Experts of a small language model: 9 layers.
Below are experts of layer 5 (counted from 0) of a mixture-of-experts language model. Rows are named gate (a neuron's input weights, with its number), up (a neuron's input weights, with its number) and show model dimensions 64-127. Each number is 500 + 50 x the weight over its row's rms, rounded and kept within 0 to 999. Numbers have three digits each.
Before each expert's rows: a language model's description of what the expert responds to. This comes from a sample of Wikipedia text that the model never trained on.

# expert 13
Single-letter tokens opening a word or name, usually capitals after the or of, such as H in Human, m in mobility, K in Kérouaille.
gate0:472458475479505526484510475453458442591448501560480578448454494466478471419556476538447482547523582530526437428538496577546427552445468523528456557510457529542551496550466565482528430546481509
up0:549520552542566426474461464523568571511528487516481440505576492465477563571587483462521485527491560546497605455468550569436514439566451522381430455546495603650473519525460469463542611523575501
gate1:525510480459438581501512509474431511455524519487561490524545413598540537558540527454502497503497524481459525463530494518457455587570568528466550453544483526606589466515414402479502442611499400
up1:493550612514487453451459465493517526400508542522562358575519452518529463496478542513558528454570454527443495495503380489572447550494487498578578553494462501540482546498488520566451498463522468
gate2:479489441542525376583608546587499471525562446444485453448631444472568616420552504570538508472504463523558491527516508520501528485546522496527504480446564410467577541538562498439537525497422498
up2:471479468419477470497512508500535434489542469550401590518494487477488498507509514544556476523418532487457632481411486454501447548381393510369491517569574501407451452571451498529444505525498510
gate3:593558429431514545524494585495516534506572454504528461473564558555452484450518578515514510434443480497474414481554498506472507519461435463482513504450467475593441385465561486523469483391566474
up3:516534497419466520426531557511483465421484580522564533490600486501535387452527473435540525526533633445529474417484480531485500469491503548546419515473507440593450620505481461530416531500549496
gate4:502572410365578551445486497532445458490462564549547560503577564495548500429454488491613585504438526520460469508500605456464464435589447506486512537506522510563555506495526456402382487521432445
up4:640416580542497473504500557541557475495462539512503425486542557522573521511473519514474523482507485557558450480408512588493443473468542499417507435517464501579524488472497586511461458384474508

# expert 15
Word-initial short pieces, especially v, p, pl, ch, sp, mostly the v of German names with von, also d'igital', v'ote'.
gate0:498444455481387468549419522469553487461411472497525500525445487446485520514545524477468496461504535566607510527521565467455494494568439456438471525593510591533484526532416564466573514438523609
up0:475415499467491511535404416522507454506404473489568540456567540551523515433544489503495553438515571516505566527554487547554481537525483558413487525562581488502554493494538497488490364516434535
gate1:490456493462359559534514507421515562573515565535463539400521445486486529482505492552449552521513470544631532521490580576372501619436491490458562454616497439510511563481609464468511527500542484
up1:539463525582541488559384512478420579584491486535456488505582452520408458433437479510501601542452455521494501476602486510523533500540482480481497488499453438537403572500503517484465440451473529
gate2:454457510428397524391464447491502536536548525593556511580523499487499477539553461566545462444510544536458445459440465496435512384569467466474435487457492488511569477473464485473526428619445443
up2:598476516520460529576521467435538493512518583465477574470588467537492532463479510542530467500498457504428446450423478569448489496519540505559420472413517442575472510576444534538506508496461513
gate3:569470515519479543461537483547498478568413494555472570503464530475391453508482387463458534473555465427517547484474466539423400506465546575501517508481536500520478549501506441546475503460509510
up3:465531562514503624482490475458456481521484603549485576513470438529530543438403541487479498484411463483523505449459526388391520453568513519498497517453520504389371593578480561503473461505369476
gate4:505534471478484565492544549510517495402473446479555549493451451410578562497524520548509452517486466418492550517571517536518555497499422375491539447492451378433475488544429504373538444521558606
up4:510469508549566478553518522459484572527511516529476532473616528504428556555581462551552484427457505545418537536553489509549525463492550498564536497510473570584454466492529514543546448534554510

# expert 33
Verb particles and phrase starters like up, back, out, down, In addition, According, as in leading up to, keep up with.
gate1:485509595458521512535513499552514559480472442463604512528542450485454504461508440477456562473419358398498529422526502423435530460502518528523564546519493467452385454531579500430541465393519512
up1:446547468514512499542451545508529421531434463457508506567556484489536537423478544439480474487481467553479595535567459467542564534511527422448538523461447505568517402408536503571510566478390453
gate2:466471423457537476477574507513462529471522642444459457513543501491471444604480425542475433567498490604523515523515545403482465535425537531497533521569517495478543517451554573538515541561479521
up2:561551512483545505561474497468474449519537489478601482510454428457551467413504621649586477529576493375519441442534470555542477522474481428489431553593532507527466451431531460554488479510534450
gate3:550514473465489435537440518555470538458505410486504589486486461525451520487547483518480638482468506551556448563487547491411510581486458547504458485520490539497522474526526482513542491571499555
up3:491432419536467492563510462479458480497496500475438488451506506496470500456485575536526532491532400578468450456574482439475431423475507520528564478524547540506570497450645446533492593443544498
gate4:511528524595564481488571480392594473443485556443438399475505488495471492513465458501580574540488408506531514522521543438444493506542510504491508452540465574479595475490469514574584541529559383
up4:515451379494570592499551529463481547477401501471539532458482475431523557500465525459427402461521516502455504470396501492469525507509526407547502506427461457567448432447498480491455567498553507
gate5:488535457508468539465619533526612484517545518519551551448447501494395544451495371469606499541528437520389551488555520533517501498503518444468520562522420556538471499398478527476461532514434509
up5:394505432491466483522488582527464490536437578516514519577562439480504488521544424596564561458544442518435481489535482473496491440427574511422494408478502499481409525512510445550468506533466474

# expert 9
Nouns naming events, works, competitions or units, often ending a list item or title, such as season, election, film, match.
gate1:539534543567500542511425549526534543421517453464494593561430432493491500430515461540511557438547578469470511552471587524465462510550500521510508546471522454539468496420503482546579512490443606
up1:455607473542468464494501552439497494472495496460486548439485551503588522478585492498506480498569537479578481500592485553562516453514565569446539563516451418550570602529476443552548476453592555
gate2:534600510464433486526536471435464543452520401539544514443489477451458464545450450567602496438579438454472594424571538549466517551435543388525473447523516488470568470575454445470491429510480426
up2:545495475608418577429413471562532473541575570450522593508501465474545482512468543408501501461549372414516423526511545564533564559543526488549464431483443538510431482460409504593514539417492531
gate3:505532517486559612512513506507485594402524582450507525541540507489463561546557490473553556544540461521404448556470480546544542477559599475509260557447510518462490532554539551588476473474495496
up3:599448386539436489527521451394535588446456525569442497477525452521465465476534514477499457436557590474573504600447603440530500468547465550444529476487494469472437487438480488530485464461536533
gate4:504508474374431528558493517368461448471471423533497467544514468490549482537469492438569517535505462572484506560495444429616456477528550526461422467501502416505518503633478445458519562583532488
up4:529520476495611555524484530526483472486546492578518520430412614458422407530544488447589392380430545470523501441447456539473564593501431463531586491458457562537445564416418534552443516536426530
gate5:452458553379572417523519506510398450526501580508498526483549613517466575572457536488550495487613526471433556427493591504493468485497436517550552450568536452558433448565455489530543527481562491
up5:419518499496473493523465496487497590476430470469405494381546447522455461520572561499468462432508438629547468387539450547524488442599415465518487416527494500435494495438551524512485480518484541

# expert 14
Inner word pieces of transliterated Arabic, Malay, Japanese or Slavic names and places, such as Sheikh, Sungai, Kyushu, Umayyad.
gate0:505541567381440505570559524567425487476567509536531590523517521503490463552662540545460488514468499560489509502547545450506565500476474486464520516542552444485383410454502479596455464481504518
up0:449553474464500528461463575493466436435526482510576427452524604574473460497413478539486505498487457462469490538523555473570596566525513471408556443544549541499483557519475479487434470488468483
gate1:520451506482491551503419504512508406454596514540521499525515407444386552472568431547586595488516547498588626529433528496486563451525451495475512445564483556491517535536505488469349461501493503
up1:568442506435531494511495414435508468514460524562492446572534426469527557484613426442560532440451472519454562482436469561481484427541526485452611512567479618530566516505496453498426483500454437
gate2:543509484468452369495501485555530514450572459567514560497402544488455426484544428476491545558473463509434474464516490493400546525472416539473490504426464632503627550450521487536583472553455489
up2:539487515512379468580513430485532501549489505555460479419465420526596566539448529514610538502487469460579525561469520550415490487494576564604535533593450549487432481522486490439479488523386506
gate3:470353501488518571595500437474489511464495571524530545505517418456509456483440463478504583414487418493446530506509551485439443516543444571540473522526615561541513518413533438546482538519416512
up3:446523502480421572487552441445483513491478556468485485440494424525503486534503559534551484501517476511504496485519470460446627444469473394486470468646505544508466588564533503554538454469535448
gate4:455445319441497490556477413545502458424496485432533549472528464485446480558547502486543560520480507523531550567489537522492535501523508470552567549527463491461467452436442492457516506423547550
up4:466446482540446557507529508445475528459452548474510510512470525488489594472443494513453526610469617530590488501521465348557504499536439453482586560471553501536436518517640533488546656508426563

# expert 32
Final pieces of nouns and place names, especially plurals and -ion suffixes, before commas or periods, such as Germany, immigrants, Championships, awards.
gate1:534564540527442514470554513461550398422446541427371547573473493407402486529521542531557507452460446501571620483462601484529487497589548491558562448474455496458581430496443536495502461610536459
up1:438485475532609479598546509436538534504445502484459494442517430485461483448533456482473505485525519387513547430508450509422444514483462589371543557599525530558498531434493442473441499506520512
gate2:492446420510556485492479379508432480560523526489545473526490513462496442445555542500480566575450567544522484415604419521551429573494554555550460411487491525534446535500558508555482497517485414
up2:471533587620481475496525533487574476486433509540509515427512531577612561491533522468483499466532483500516405566538474485531499543551451413467572578545545566485517478473487475425536559513544471
gate3:429564537516462435509529546501470526506528495396476534399483470558555563509540564593512455604527477516486538496570350541508588539528402425481410469442432475414517520416556519465512503413511509
up3:521556440477468530422499556460555486491453521509534415440447487505466507445527474547585536535596564516507518515576412552541378479605506489594447536501512488412490448424532507530507460578522506
gate4:536555434473486507543565526549435634543594448509586525379468478565472520513535450452533595462492506463597546535469452472438513510471540547507627436453506516551444475472469488527536462573466512
up4:494534557448541357558517548499596540514541477520389506524429439485521551487566581520463464546431550481512464541569532531496443441546502520552443450447425339561522431488574548404478487501418533
gate5:432541578482512533555513490507470500513489429406556525474494564554483515484551420482518521500505570530613426594489455495560393516479498526517384470524589505468442513529488515551531445423535487
up5:429453518497449485518498564541488440527543410502471509561449508546432499532481567457377441499497394537466454517515449422474466520444597555456552451510526579491540533441543476541551395521458536

# expert 50
Opening lowercase pieces of ordinary words, often in film, book or music text, such as sp-otlight, res-ource, comp-ilation, desc-enders.
gate0:457564433542395483439549469485557439558447507486495471520559404450475598469460499476508437512480418492536556528596511445493567447555489517541506559473459440513410384518407555491478485483505470
up0:470428464483518509575563526540536597490534447521516503606537519502505523417565593470564474457602457440552491529537452443459462558556463495539488434560489505417440569474391536480399531407559462
gate1:497490414408441530531479478485498519571545584524431591533555460497472486452472460477545501526558454522475459481478464529577437463554459567462426518482500503579495509453498466518461418464470564
up1:562482540398535453467531428586493565503475481490440497549592537525505525430580442498547489432467383581441400517483516459573543512452497491511527512482526522476553492492411525527405527516526554
gate2:492504467461542504534458471480465492479565463475419445531500480530500501331458440543541545574435461416480547489516585510471513590527505533375461508524544558431480504547450497530461412506564544
up2:525544489531512516459566523448548439449547440422544544518477436470558441505470393519586548549528546480494529516427555512516460492436442522491534553480524513435553435456568439460514403566487507
gate3:474464525447507521487471515566582529483545443511430441483520507544592507541557492477520541480485446543547500501560369482535480520572515405532444543543530424528610485493417416553473485503529467
up3:486404454544483502533382528506516453466569497507521514574526528513445417479425480503481563393419417431503572447499540472453457509447519545516510415496549514510546483518434450442492524429558579
gate4:551525546411409516486589530530492587490405544474617486452468557522538358409438546465528476537592509503499449489485493490466506558532465559533443481444539634539421553517500531505522468542500502
up4:501480448523454442526549417512458478588525408483498487419543547551472467499516483465591561574551541505468526513469456502521522512537521550523474521519560459463419520526481520488542572583572577

# expert 23
Final words of multiword proper names, mostly places, streets and publications, such as New York, High Street, Peachtree Creek, Laughing Place.
gate1:496490387423509536497579524494603508605479501486468529541573480506465456548510542566433408432482570441495509476557544496501550529523514507464516510391456489468525581497509493486505353468504540
up1:486457523448500512540592450464528510554433536476391562483557519424521531507503497528540514528535442425542419527524490561549593461566509441515450482480510555528541526518523481643462435505494542
gate2:485560574489505505510432482498488530533498467533501474556418453448521383551484512453475550482466469464528526450511435421575491550552586518471621491480618543460529413464561458503523534499475528
up2:650557475489492514585422522554560489554571460473574479498561538538489471530407428511421559483369568501423477447518519461499505487597472413618501498484495507504512552399459515472549482484437519
gate3:465454526450419432521649503479456541483511560432496511400589480465525543540531481546527455466478430535524457565487500530474541513496495513582595491494565517544569393535470475516512561446545657
up3:521469504505467437475570461449456532538442456540445442486478564520555548543452433515495578543461472430421426496495480633478562426402508472468485430482504559546548496518510521567610525415530556
gate4:489535572491484410437445502566488535473518518478491447492416457496486544417462522545460503444466502540590497462491515432488533537557560499394544377483572562488444589671566510539540510472520555
up4:342553602495502499437493478479470495510539591491572541521613533517598499505533408536450470457539466530536506544527496588388543517521485503502468586505435544566466478539466453463568484524474523
gate5:465355453476514479461522560553527469541442414400402461461460515540468446580540473522598549566421515564586403500448600476445482560492548431538547501496447465556494467445488523532550456491450537
up5:521549538561521473558561425507381464504481498580424521485558453494442562518513455518549529501518553422515465384513481484469512423505511568527544520479483548514499433539451418465433530452399455